{"n_layer": 13, "d_model": 384, "n_experts": 32, "experts_per_token": 2, "d_expert": 320, "d_shared_expert": 0, "activation": "swiglu", "moe_layers": [2, 3, 4, 5, 6, 7, 8, 9, 10, 11, 12], "router_score": "softmax", "normalize_top_k": true, "routed_scale": 1.5, "balance_loss": 0.0147, "balance_bias": false, "router_noise": 0.3, "init_std_router": 0.0071, "lr_router": 0.00115, "n_head": 3, "n_kv_head": 1, "head_dim": 128, "vocab_size": 8192, "norm": "rmsnorm", "norm_place": "pre", "norm_eps": 1e-05, "positions": "rope", "rope_base": 58500.0, "rope_fraction": 1.0, "qk_norm": true, "attn_scale": 0.0884, "tie_embeddings": false, "parallel_block": false, "init": "normal", "init_std_qkv": 0.0234, "init_std_o": 0.0234, "init_std_up": 0.0234, "init_std_down": 0.0153, "init_mimetic": 0.5, "optimizer": "muon_variant", "lr": 0.000973, "lr_mult_down": 3.0, "beta1": 0.95, "lr_head": 0.0052, "grad_clip": 2.0, "warmup_steps": 50, "schedule": "wsd", "decay_fraction": 0.464, "decay_shape": "linear", "final_lr_fraction": 0.0, "batch_tokens": 131072, "seq_len": 1024, "doc_mask": true, "train_tokens": 1809000000, "steps": 13802, "dataset": "wikipedia_en"}
Below are experts of layer 9 (counted from 0) of a mixture-of-experts language model. Rows are named router (the router's row for the expert), gate (a neuron's input weights, with its number), up (a neuron's input weights, with its number), down (a neuron's output weights, with its number) and show model dimensions 320-383. Each number is 500 + 50 x the weight over its row's rms, rounded and kept within 0 to 999. Numbers have three digits each.
Before each expert's rows: a language model's description of what the expert responds to. This comes from a sample of Wikipedia text that the model never trained on.

# expert 22
First names
router:474491620481579400523545431479485415489595581582428510539421446465468594492412552479490509504514521465418586501523531508570481665500486504501518466427561480540419518528526495453502479542460487
gate0:542554487419399416418488504513436437491510460519466479492476523456359445449481481477549524427442610543452453579482542467511373495495482548519442524486564526527463504355516512534500561576529473
up0:515420459534581571560492512485438469420433489492448528521427510330583475606473495468528508560521418558420543491531535552561443530480553501430564448483421471571512554424474564450497575528406552
down0:523576460444460529546501518412475580536579526565508513507547463468465446504469397474396521543485532567599543591514478453447520444537426484535553460554546526501464531519489531462459461478603461
gate1:515597540446499468425564508446491470467525514493517544461475501526508525450406441508519481456532477522515476547475577515474450548417485313497483471459545479467511388551472543400532469430453486
up1:479423478426466484499483478467438430421537533461444507332451500520517416530473405461473415546491566527476498482476443503616495472543558447530434442444537543491494575487533480534481477457529474
down1:514486437524467364525530562494477502514448460406521537544526608641516490432578446509553463501487488540447438506488462498494507488462482440550485539554501392473539572529559512534507431536619480
gate2:478538495447557540453457515451504489518481437431495542539518454524510513444511603449518616524387437480512499548482485473501513551520515503465522482490567471489467488562463598485513440638551452
up2:461399408458506499465594512516496497521407401505472482515548426494469533521607468468580459475475550438552527528427534512414494420495475571530572526518530480547460469419528466512529445528500515
down2:461402435560503496491515491503533523467488475566474482531525461447546471536439545587403377515429502500525590591454471572589535550487558466476467502437470480529520520503466472539532405561477557
gate3:422569518503488457530481507575484579448511420491547427577543526412533591468461463488515432497552474436524494457552477494516417558572500499513535542525495438421545527523422456456519439523572484
up3:500474433534486507549524462523450534536434453429561515484484590506609463520585510378472533604487450509482524551559455495496485492507425470565515493527527533529482515470484487473537411485492475
down3:402506404538470508479497537487479568539490514441451471438524522534549492520588459553445468632602579530381533567458541473540550448528540500469449446421594575504529519489464481434482542453534516
gate4:495507537440557564561433523516460500502474504522495501499515491437468538365534506492374516503416462450515570502552460461463604587515432441508573529421494467452438484457479485501584501512527516
up4:565504483511473458497442575478519532460452477500398524446504479447489466497560467502533582501479523546455504547480549549503544582591529482606390469448531544552549580387450473487487451514429459
down4:486481550515409416565412513465584540515520544563501467408554555518501617542533489517565547504505485530558595572471554507532489521527522449521460453449440453598459537419564461535546398522421543
gate5:548528496475504506472541445549441517517526519484425488532492508473556593440534494467450514461508448576467466490493494554476508452474474525474420526528563461423473471556501432531433441521554489
up5:447609500532551525527488438526481515510430574541506617556454488494478504483488504478502468433467407474550503481500512562480535419519528465547467532398518558552517537526548428460463399526449524
down5:522411580479508484571462520534511506497539515445532562452415478491446482576471493493448573543502530519556479498388568576520465507574554399549461442498557495545516466628560502493519507557547516
gate6:617512468429573424537499411444541532497480508475595484416506430424490513473545581526458449488561489561414478429540484458467480580510564531466519519572409567429523465506453539544512509479506469
up6:478607483537427429558548538494502541530486501547547607467445514431449525467523483553516559464408554471526512474471547448575528525514543445449554557544481520518548449483472456516576419506537516
down6:534587544506528457515436479452519400539546467428560594458459443402570513500462511530427505557467587593419498503470586499603469518466501433505520456543496624493542598355559474557500485531471483
gate7:554472469449502377569552522565519470529490492446524452486529498457508524539537492499467419478578479519527442495527457566519496478563471504527496541504501556481443538363468429535491452445443543
up7:559529556368591460498438485551478483595449545547537513565484530497485534483398458525462444550594569503500533391449530467398446575556562585527485430526521515480456506537512515527473533532466511
down7:492455509634461462469533470441612568430492473555455430575546491485484500423424462497482502444487528517541475481623447527547561540509584496533500493473476546466430451558414475416502477499436516
gate8:422422489565474512548515479498527486450403585573550501470449475443502553440511432527516452497496430572488549476443529512444399527437508463413461430452547415450403416508556567528461500466497515
up8:507549422504461493520582455469516576516541526525452523423559572444500560502523551476473494563428472397574532526490499497457557498655420442504470568590453581502582509494446466506521483483428479
down8:466498546498542506504495480538507434419446486500462453497502503544469521461461549502522475462470573610485506577438462525548435480475567567453471381365543458474479467597557562489415556478451625
gate9:513530398540409479432489527536481457562520424422552419402559550536407453510514423440536482522519499591524489476512441575539454433430468462465452509543447498555474483528510580563466495540558495
up9:491503485465459443509465384430554433450554495475509480515477457354457505469500428486544486542503524510550523493414483543567524475409510551493452404555441524480513406539506640648531513517535468
down9:470479503419480497581495443500462538523494463505498552444525523490513511476448428518532416393467474530566543561421545508463456509492497519545514552459496479475532434439470477477575577503538509

# expert 14
Name and taxon endings
router:475550522446520470539459534465486546467494520593469450591458474499506481530493500419485530449543524496525538572438446508522511615452583465430495426554456474504479527464486498514488597481468480
gate0:566487420493593441540563457434481449479442484506513544434488503439437630456549497477541548521485517486417543500558392526519445517522506470465507592509539580446528513521545506393542412535524542
up0:614408526335497503491567507538494487491488516467513545503458556496489485381448451406583411446455427482473592561549539511438508543523475540561623602440535529611466500574514556535457481507498609
down0:550427459446468527574458479461434577525469514452521570537475541540514471477530562544561574465432487528459520562595532517516462524470437532529511526502510451563573478497467547441541489490558465
gate1:442490463510506530559524449540564429579500594459486513507475546578480584523429508517526413558441525623545469527551463485506444478490535540526600591452567448517463524440551536458491497614590583
up1:477511441485482489542515503562489405455479550463532500516452409507505495540489515499486406519514396513527449500453448547501454567493542457588544512523461510449494549472526540500548513543553565
down1:415488453529542500521459570521531492506555482461579513492406469522405557519480526454564461506470528508485401559493597513531457553539470448564582553473430442521492538498598425462560468567558513
gate2:482510527539373489483451511521504458535596543489465606527441495488390383480552470503473464507485527456458461495627474451573489504382472475469442495561592470531504509447533468516457512527512448
up2:566462555535469535499451477514566476544511600609501555512449513557597536481393489580539348439550438522585482540524495522498484526463525539485480448500517494506455486518551398529492533456523550
down2:568486474423554484530527506521477551549442515473459518445526545524466473502472517496487397471559447523534479560504536482543469501535483394456468399530517521523427418505566397444591545396417585
gate3:525539461452445431498540408495402564498578528513463547495508497470562454497507451466568556569441449463453493485401591521462535482540558514561459459557544470512474352527452544491501520493561473
up3:537507467505421524528441418567432440488491477506513510480477550469500493515551479498474505486505551504531562461499556516520560489527449495529502520526503500518508559553485418414517419555588451
down3:521554480503440514441528495457550484590521446567470458559523460520517486526446491584485497484459552452500396454563454533540528515560468538471525444481439527469474600545457512473453500555524489
gate4:525486487589524459460428535536441556412580480473512493479485409435511473458516398437515519469443460572501523571424495488513510556553641505487470538532582507457468539667582469518452550542481538
up4:548546559445482497507570539506471461517443439539494517538425415479570416489550491455525504566454470471538419575441562526549449548531512408488494482553559509496480597478482558416539473533427529
down4:537567454549480376491495542533564408500521464525573455492547542404498562532469479446545447448502462505526442513441495498507532574609463500594521443499536433461467489425567419507542543493574425
gate5:472513502458505498553486547528586514560493536503563433443480485454438452515530450452505493454453440429571571520584482501519473456532445476562459627463518572525460440555449415530429484540536519
up5:528497558497517505544489417471493557417563468531441461525485494584550560456460455554576564521626515502473548527389430526517475509480531563497501577553393502453526413536475593400569513507432490
down5:519443565465454448582539438522432489562425553568437398525492551522470442518429452494541504528538483471500530561491470472532432523545472532475471413481512460493546407529477495456528480525526457
gate6:553545561449469487401515492460481479539465567548563414476533442451420528492503556475535462536505441471468510497499570508590533385533507490484549533518479539550474529560591545551531558532522514
up6:494521579503512430502550431448479498613539517453517459453547516449486500470566400480582493431477530541476466534500556493552432449544442486515540474493454576472485502546526389476484525527550536
down6:484559489478544526415437513417529463459445525498525522496512523539505528420454414494517528464566506476483414527502484454512473383632530417454489562459542482488515436491537493440493527421509517
gate7:510509500410519507402507549452478514494494508618498531521518583589537476508539458529496426506513448533433523552507450492469548568499482551467481546572568451469520504556497487521424554448573495
up7:475518612528440475507506424532559446474472506429469558416559428479522577475449439544540560517473490595455493520468515528490517404444542564548428481443505382464492422460531415567493525405433402
down7:458531504475407481505535431434507444496460485446454600547573540565541503486608511512436510596540526476519466484441523501481505500522519560500602408483589419524517508417436465513507564611467535
gate8:530532524568528421533623468598495461514464541432424520495525456553410545549554511480512442507431495510567469484506440595445415527469531483437513472397558497564509436558585445490493400508431455
up8:493518495483540414561525580596475543563611542449484424502540501530496514454530518449428614520522395518433462570537523537426490495570455477432526434540489484427490512505546474470457544526541482
down8:538579444537375499413477538536468484503371433456555514582588466482545625430431536507582545418500471478474502453463490436452504542508562507508445560438494512393545457562514543421505499515480407
gate9:519567504448491489540512486450491539499568524484464573468465555488524471381433578557494446503562540484556526553547485523475501497431568480553466596463552443383535542527509539385485507528448494
up9:467569555553478507546493515556514513481499618475417524515559546527467502482504461400436504529431543452538475513525514507511502426460485566427474539439556464615517586558427528440560582459476525
down9:418451481423480444503425535468565552448521588501482482509536522620492432468490500529441561504489562589443487506506471464519502524400420492492516540464556516490636513516556541515512497450414547

# expert 24
Mid-word syllables, closing parentheses
router:505518557508559423404522416455490538516363503444537487481491456463535575572544559438522543439467402453519436524498512442510531386539404537488508551457595483507424508458539572505546591476458416
gate0:560559450531484577555548594546527471414506531517428466487569493411483483461464459386514445446413512540508368478489538489529460476615549581464567493479458473465477420485432524517419489461565535
up0:481418498470534553456502490558446561569495529567506503402487525528497460518511504520561430492509470501470566539528559529680426540475479433456470473470404499400469470509508532529559534522444418
down0:498518470514431406623441467495487498475406528532575458598490474496537515520504515524473541501484494527533373591496520491441504444558512487335605455545433446509551428456510516581397525535556429
gate1:632388541501471508450532580508443406527489471559476510482517427498556485516536442485524463518527520519366538536508510506518501489520591492549486496514461561530541507409398527535580560483488521
up1:501510454561491554483540523515555476587454552452463489420506514577506517572414478451500550422516458456520470442337566416521511407505488541531465529460540486377542460455583490526558554506520497
down1:506481509519462485473529437499540453471429465441554463502550540573586549425476507508519503428557552540583515484532475433494452498476495564511501521512503566552433448504463480576553566614454436
gate2:564562537486464483414513506491547480582437537492545461442532508513520539502507488512494499501447519539423467552432458476455620445439442534487533385432550534517529539543447468543464500542561523
up2:549507449513489549522540603432601449543536582528549475449635519459452482515513591493542417505514484531483491574515531518529477437467525504446427479490442488438459486458505503479514553523473460
down2:518515506384456514482529460516473469608584504450549525512405404559511467476488584515534499490577565578510491547541575516483492499446518452539503466487530448470546479473466543526522490515495432
gate3:547439507460515501487519439607488552522478502517546515485364488481517659440518430512475485495510417460426489509628569509508416566414639522575523547495552491519481439481544460499512485464455573
up3:471461521447462392501475530505556438520457535452500495504541524387529490480531421522451486499576512433429523510510514420527494489523447469457424571531467549534423449487488421468538420544489384
down3:516487458501489474546452512426426474522513526523491498515427559578472465506484514442426448441458622516559458513364394607545486472527459498585533554443517508556592584462537473517536423534489458
gate4:511499377508499530384537476430528569484479529465442528517512545507506475466466499463490530518432460533555420514536500554487478448539520507517531458396554541449522519441532461491376501327542461
up4:564547475458442544494493471528569367484517555419437577418435552527507494452526435446518494525547516485424492506471541477480485496535494461510530512517433495447552524580509587536533524528484515
down4:478491447454460539439544523392440427480544558525506520511424554547547493409462448518410542537532475483537569405537462554561572533488595382436471536550460522441524498481479521519430480570526482
gate5:484520523461570429465594517593511481550451425378488462427555522535508474505446475489502514439423358447540482465421436482504538480408478555554558496439421485530494504431451530416501567545504560
up5:585520540482545560504455454537611537535613549460502460521548545482549498570586541450557494562557413468528531439492466401476527508439571424507490468572573605537510508438501480467556574542434422
down5:487543504578455502560502499461500446510454375490442462584606538592507470523487461569566518486470431478560470492480507499463480513460460518458494458438513436479495452577464519519443506493504540
gate6:535521552520511492465456470587567480475416437542482496434461519467522500440545484448542488444448411514505448514485489543501499431552496493585507463505528523473502625556469416459435511557455555
up6:467491503466400534507407526417506579446557459494491490447514545406550578549488471446551516592452589425474477567447457473491476490487504490484410566651533589500555569505538503448409585568522474
down6:476550459531549508601433549525464482454389480515512571510481457484445546461487404498536450536446573499524479535393481532482559480490503499580529624522462489526527508460516518498521484539452494
gate7:468498453483442550527501540511505451552618451451468480540543428540466509522401572537463437483522448538512501391386486538480507465559499486445574518425482395410451555488512440469410515548517494
up7:448406464502448528548533514473428507542492498521520506567503620591557593468445446530568534524497493430538584532392449483419488561562440440510564545527469487561508645564515505455491469492624441
down7:450508487414569593547496550524515452528488444502527484506465558472435522601537512520495528467518500447575464433462460521505568514487507409514541462494545527491430619457472504461525554470542495
gate8:557473479449423491505451473539538477496441486481504452513547452473536454424424496495446412565592392410557404527554552532471554574490511498451523580416505497466583554483540484483421540486467562
up8:512442566564433499596442425447504573558561479455553468500493500473466547442531429508499488479515529459433494411552558584525462518602604534485433523505438430426463468565563445522567485580639489
down8:415457497460572522481528489411546552451509556516500540477424587557460475506354469513523537492565521589578410473490542454439553514469439502484503477470495567496517512485612472538527535507453511
gate9:541440545523455506497466464549556498439476505459549465481495483485474467542527537485424512525482551496414584454624463440480531398463470484549619523559514527436524500511533513498577471555499449
up9:543528424561546491425559501485457457593473516400566554440491502507492561515511495443491568585543419499522451561433541520523463607540440508507460493576543475351507508402570460538485530504484480
down9:500532607450460548484438451537537526445525473555548533524464553430499468496494482486611508542427505465490510494446366514523633500537476431475483436532535499482439472566538502425533483553478492

# expert 19
Subject pronouns and nouns
router:552405463530465524486495497452456466438461470632537448480568520552484574554557490476573567435480451516523479570520453473501433376539498516556515544403465488600555509481494502510608510553498507
gate0:480507435481441511566538464600455599491459568506529493477494475528464551581541430562488479528522524562530446441676466464422457569572471543531578583524495557443449513463454483492519444530429495
up0:486522465475523458541558508545492400524428612535542398607613399500466611516590467549461516560612485592464363492605441512433468491497445594506431483435561473452599559457478513500491546458554455
down0:506435493468496456434567459504470525418538448485467454517485453438532610499492438468466498451429515499485510499523534549530549510581474435392457545502458470516548530501557483322559467546477574
gate1:544464543412423439516484495537392540480530460351466459508501520557536502455509435514502520520555475451518536432506596417496472526532442462561490421520529488574466447514483418470486518489465584
up1:509460537499415518583497447592501431545496519472449538566476544499521492552558452562500503473467491545533497516462480438435565516496470556547469519532575588496504486427448503493526526501463513
down1:481504518527509496547563543461459531468487454572484500474487496512472549515536435467423549448512453464484433559501482492442460544546444526463475505558411502544506506541457479459545498487427572
gate2:507523460561528573532526548462507544488562491466527503579547440523436469432493496468576567540481497531484519458497483550465445456504564469498521524521455487536540584492540493458608465592559542
up2:549506433513479511427480571511434434611423433585440589468433444461426529502500397491505450453435411552433463485490519533477527478498540558464473591554484434564418526438441503412441516523514431
down2:421491476527516583501620586457490449494437415541485587541509503392475461417574575457443431541516487504502533481481533539540530480543419506544568479555518420520401463460470415487514499404503468
gate3:487475523432457623402550479531468482490474424541473555432466549473513491461581544581454559499592452524551432534555487475450506520602506428457520454480479480472492575496530588406559464473476479
up3:535521476571445557497492470516565484503546530505443468537433478502524579502454552418567526446517564381482460421568368508545525445457533462512526549472489503479479472500542527484543479415436571
down3:476454520508475490511498541497398506438557572535498535576520561486570421536469541521497567495441478548482500492521460467551447515524498454472442519457480590509521579505447475470521468426460449
gate4:473467518490396624372420425539512604461529531583434630462599475468476457638489469537518510510524493494502492449446537500524457495469545599524481490445511552534565600576535595439652488622552485
up4:594472420466489631465487380553468555468421446644469496474565486419557538536492613471488504561557600419504521492462374546528473473489512443532366497464478547561572467501515561470485461532476490
down4:434624483544467493490473518438439464510512434541511591519415424540454443527453508504524505465581475549491443515536563432495429550467482528501519550513439526519461533477443508599463512541439429
gate5:490461502410551455466555477391505512517485455477528495520523464441440480450542428462558465630458452538408423565540423481495522497504489576488486502550580512439603565624396420515467505448507493
up5:554464484519520558486427468572495521599499493542514349463488535534588438597509536486487530509482432526559526460551482530585518536370531434532497572504466489535482536544484520569522464517517463
down5:461591510468437568580622398476445450581512411556542425468400453504492529543577557540503501615550509555515467535549551427558501451412395454596566536472548603486562587558490550488484471588444543
gate6:476518438521491493550463545558396479511429518430555533501597503632570546462537518574435582533477472550531490469636481464549541488557567504459538494531474555494498536428523442521482457562491527
up6:521582526458479450555493584518545439460496424532528537461466483446559503569481455498447557459464551452427524450495482414359540491523553532549418427472525586487480499533385490464505456453511576
down6:566414440576564500504505464561510518542508500547447536579406609581521449528499544438514563539488527529520492446451491534469447545456530510482377481458510546497508428592499471490421459552493512
gate7:532429514452517549528480458532567461539542521595416573495482475493504550559471541472602481581532566432562492523511418464405525456474492615445506473525538620507536430456520499493554586550611399
up7:458518576406494491504508522424588449556569428543500426501552395468459599544418440425528462520544508444533544498548448510501472485502451542462493508517544622552538485445494528555468536498496524
down7:535503470518526435501527478551582448531436679593442471583436577486421491569454430514581472538460439428499497557590599508536452499543544512545460590473559450503471575505469424457473597437442541
gate8:524523497489619490521603465408524519530532553513491488471449442540467432549585526469517527511514536478521473487394561498471486466557535402467481459455538564572428469452569540516557534572573556
up8:443547457567449464490484484493415394560595491444547477514517637478535522537469586454583480477492498625535486484473500452583564463483474460478532446526499494527386478466496508497430489512598491
down8:486531470544444523461527567484536462473488438497532464434504488496467589507565496494497489538508533495501523522416437485455410508522486407499569424431502366442442550576594506562601457520454684
gate9:438512499534447538517474476537527459411505628488517499539458465491465470435508557444540495430514514547508513491610533535448472485523584564505540456472531530521486538569524493525435479537357427
up9:555496461486412496424463508572498421427501421486543494540503498466485578453553526477505537442542535539422458495551489581501551409479434528594515501485580497600565494582469549473577452445472416
down9:561514416459560383457507504523459540538556457491494497437494467640530563586516549503568523475552570507528462485487559521530517520514512448492583543502596436455488559437462599488393454522534530

# expert 28
Place and surname endings
router:459546511471469478486473555552540454392447521525375533480483548496574478510472525460542469476501418388503561564476491554602500609290463496495550578410443507599499485596554483449502498489466468
gate0:473551416468508495558458483535459490423580519432452547509434529521496458495478496542448487488537528510555518472471490455501548474442563474439510552459429418532584525536452516557546502491506463
up0:408570446527530444519523559478428571550453464516549529568503513511492561463492593537431431504509460504459528492574492460563511589446557543461475447534536637462529412505530483416455481570599494
down0:494493571407439483509520522526529504526575478414465500493544470436424428486526525496461524524532520575435515482540458504539549562483604470438468476446502512472503672585497508477618469555457563
gate1:472547498473507615523548566476438366450470508445496454526518519488491571542478546496484433451457540510584614461492501409471536531579475444564558518503473443487579463507514492439486521458426553
up1:524515486489449504539400468572485604547398420490531607453464439542558509481442513463514423449617484455532518501524581421524507572589515394533487522563534485470427503480407489541466462441489503
down1:532460448517520504553444482563431484497465544489487573464526467543491483495456455453547625516627492524545548515475492457532490540493478467513486475432524483507462450460343572520544393516515550
gate2:517569528614355554552449462488487520505448587541536472409462524517504546553498497479504437468452566559460496477501459506462568487534540490484467551422464567490520464424553488510428422437565482
up2:525484473492527488522566485541514557452495430545586520481468558491413568441521529591444418451545466526503434481471516516619485454441470423532623495516514421447533450594550453427529481577487457
down2:426436612546548470391480581495414508448479450484503549497443460402537464491543445564522485578510503529426500517412523580550534572531504462423499521489496422556507583475452491498510538531545512
gate3:489528544520450530495471451550563522581525478456579498427479495489562412474524573459539449494484423456502375633500499417554520525590445523469495538502475537422389515481461493552479428477569564
up3:437448438517479518539428465534546493505429441549432512489446546540613416554529528442568439470470499489548511543411474495495491482522482521485562490544391515516470471536399442579550488472482525
down3:407420512462470370571474494470424509535468492641504546473497535456508413604507415522509502478399586442534488502609548468506533557502522507450523477461439369555570463450512463486457535545526551
gate4:600499608474455520560467522460453459544546430430572448517454448547426524443517467530442481544543413509450411462555469528431549529487514491426422586533473563486499458474448549376460470560538543
up4:488542505512466485458546459520542535516513485555567435438495439479464565453474518494403470471486495535579468570415511595605377543455527467450486533512530497548433495439509505602522488525455456
down4:539458540599491489520465541476536546487409554480469497464475464532482522389455463522470447518579508575529415555470466449514489474565520409496515543535571539449597505394566502529535538439545527
gate5:407465511539441478498500482605393500453456528456519514536415492493548519595445579459461468494519415517473491483514489470447517479450562416502504476501481503425563446490470379483453461560527445
up5:458502486506487456562452504406451455530499558476512599592465528535572432467366410533452388437542583546573401549532575574529476476425542482470473471441540419462530545457500462560557491492529434
down5:471495483452469536466532583385443506491484432487436524375466506505534472560556422527464545477562389447509497444444547493501526587536482451481492654528500472513492514484489523571479502455524490
gate6:460526496557521456536374510458552501511416461490398474453455524455437430557514463510564480479448438511438468475486567519500479491613478511452508481398525396551474550567489486416441574469442550
up6:422474480575498523556410517501548407536517491502524504616505568523519581522531515538467578572522417564494497482442497468536495554516460568415466479503439391502432419413456521457561485506552590
down6:534548543432453577483549445518491433524471493488466491550525414410461569487485582521524449487495495538573510509514433493544518560568450485514560462469498401564491519506473554461434470571538569
gate7:474432466482470492512476578477450506498462526499575560546476506514538529542475581514536453555524489596520507449504424471448500413424549503491481469516366516534462528515551490502460419542505381
up7:532503559500472510459501565493487511524453597481514436593584462620351414512589504517545513421520571453563512499485446428479440540477513449444403543527434475521477486619442487426572574488437528
down7:467449478528535461473582553515459503453526493550503467548543527541490508525502404498424543514408520497470452384474513422615449464497505506530465446519468520448498554545543524467609478479487478
gate8:513545510474493567569497481548658452522490477467577451446480492419494388455552459470515499457502473421523455595518540602497542471483434567515525533509497524519468516435455528505516524421478571
up8:449471586490498489514475589533478489459564414550499493517468482448556509498468552513458556452421540500593544508438529451446589469595524500452466419508471489401546466421455515552535564442549524
down8:458492471491471538542518561558562628533553477635551581533482536478528489522423559439445557397551530556550472515473460543585516571546522569328579530525516490469575468476451529495467492455441509
gate9:548527524518412512497441511463512565425566409470517563518499588505452426487450423476469448467397419417453537489417549446522501575550395583510539452497485580469537465577495502502527449539457462
up9:524533461579489536512524481456505561446552516502583574556536530435502462475531432504471509516424440530522626443474551499494488487464430487484480541534522555503494578432476471528556439531408518
down9:496548517540404499561485578498552434482503396481401603547555446504486585508491479403472507545475481490589522431515545497484421497516442483480592610532432593508545527491590454405492512490443448

# expert 10
Nationalities, roles, plurals
router:473449441494477418530489416482456565536468470562468516533473635495496602514431485459527530489458521405561534579551540503578553518552528512572505483625441513602502506501453441543429479511578417
gate0:461445541513467516463427520546412488583459517565514464484469494488500570545510474511420511481406495484497417402546496390510464490478520546521370459518409590511474405474495561442469490445484519
up0:370382489436424435475542474507533392515477625525541527458576503497501432439508523512472485474440547523371423590461551481426567475527524486514521496488488495562596463549430543509517491345557477
down0:516515484489433514495531541516430452388490487461595486541485463499417584463491498527532456474520617543461487466528449534490522493445487544544457481493442470546450485442505423456530502521479490
gate1:590484504448545469463539489516473513565430516454480519475527487471428454482502536517507410485455529541504565556476540507468531471528472454504400461554474528457543439454525487594509520408453569
up1:489533514455454460551449466452413535528525428474499480444465490612412506394443527469494459537548541557501517572517422475540417417517473459446481429403466533463540484463566527449492509496478560
down1:537433535481519578415487504469524511517495576572510446428550392399561504562521474513518519518457479529540573523496521475510533524463577520533393484570522555445594488506509438472398442430569513
gate2:441483500416406496517554478469490420532449560415443445531610491474521479451435403518559470531434502509420532506539483486524563520483452525519453529467518499523543548592608557436498463597545435
up2:506470481422420443452519420552450463441537537470605468553545492462482589479428509508476426495525455503417569478554567488477471456545473486548463536460542484506502456518542550544495430588532475
down2:419500519493404536518482418470535519498530586514528570528495561569558341476503533516539517480553505465511457539542515552552439525592559586491466566477495535518497494503484533520464529523466574
gate3:486499479430494468439578386592503575533463427553497505537547566442489504524463533474464422487461468447539559484608609521480552555489531538432559474511483577464501611543524586396492399615504448
up3:508468521488550512545570519504453506438507580519527439527504501576456476464503599478504490482474544456621545491439532466561499526474529574471446491467481495457449534448496520524564525483446416
down3:500574465517518445446509512405521452558487428560492518523537529463480504494464445594509539426483536474524391492414580553539529469523523575513527576468566457581465474557443529507539517535433508
gate4:506455549442478504476444527414591446439496494420546511522587514501542504542537506512452469483465461542441515553470433439428475551501486524424562464497483406383521526456493518430560517524567437
up4:533542438471488425542517399495532474464460508507500512518578394474513605565427543328562540497508496477555492536533531473420431488535471524494524411546520532498525447513514564493419475505439447
down4:430437435368545509523514505522451506523416565563497410509512552425397454531469469490464540539479500465465428519519496486612479395462572567505515470565462434649549501609504541544438524508507458
gate5:495450574508514554508469478449405417624465518492504538528466508594569581546537552535524571493647476431534525541493581474474553504471530522514618535451471532452482503476408394520439501539489528
up5:545501459502526546582539508555434497498502457526446618487504435535493456504529464446457422469526552541510570567511517438501496533490521364540513555598448484547484577532521488574556445516431512
down5:464410609520495443508538564540462518367496544454639478577424437503507420510449464503463515509545607516491505472467511477564495464559436503507573521534499503467493442507611512491503453558570450
gate6:578479532521419555560517510594431548504662528582530524523481570446483446540440606479564426521492563528509521470542500485597493530509517569519428507466572543504512442448502447415499386569471472
up6:465474521489418530391528369493457556588434459492513536443404548543482465507497529513497571501546427473507510428494602432476542492527363488545421454621433480549544448491412436519508492513508496
down6:451571381429465415434442449536425437541561366453515595564548486424484529563498497504464539493523529531517473527517454470494495503490457379518512486470525495466514613526501531478484577429532511
gate7:516486520520501465472547554437516414491528531475579553464572552459554524438474512507412521488527451429470517486513529482457465498498460554525516476471487474363440503555459458502520525529530465
up7:535616477539535469561547458470515473481531475510490407519405528513566465559541415500512467453457540506501466418465466524529473496492544540508502434506561527498522431507543522496451477489436491
down7:491522475395570534540472487436410523450453502536644458556557466551440489470514470508483473466524612555516447420456508543465472379477428516515539574454504583536515550480544511564535437558413620
gate8:581466549468495510465514439458440487492544490454501476487511559461548498460554428561451585520490549475473517530508423488479486613513592442511503491512511476534615511479481481563557538552505533
up8:451449481465466476495548584497562477412419488508589492482482609524485514596485507490439499594479506530563618464433464465515512527523559567483452536387476474407522579506523566484497507480564489
down8:497460529603502544481516553463514481478464547529617543427484505529482471598431553582446490441521459491501477595500491528498463493473511533470558522473446539543476511499545548425543557588477485
gate9:529468451485470573459354505501416536445603603493531555451531576503453497536535444425530504537466442436504497489412521392467478467536446447509550534602554552432475455520486540483493519518595424
up9:534458496515475604476495533511456472512498500524487455523542533556520592571602476542515472492445549432558483486543394506495528526597409426626432450390477447476597512539468529450458537642502535
down9:510409458454565425565478474587534421527522527571520476505480373467497501521499520444388572408510499486562440465490550510524504509506482558493515587513490538517505501593554486561481454611496548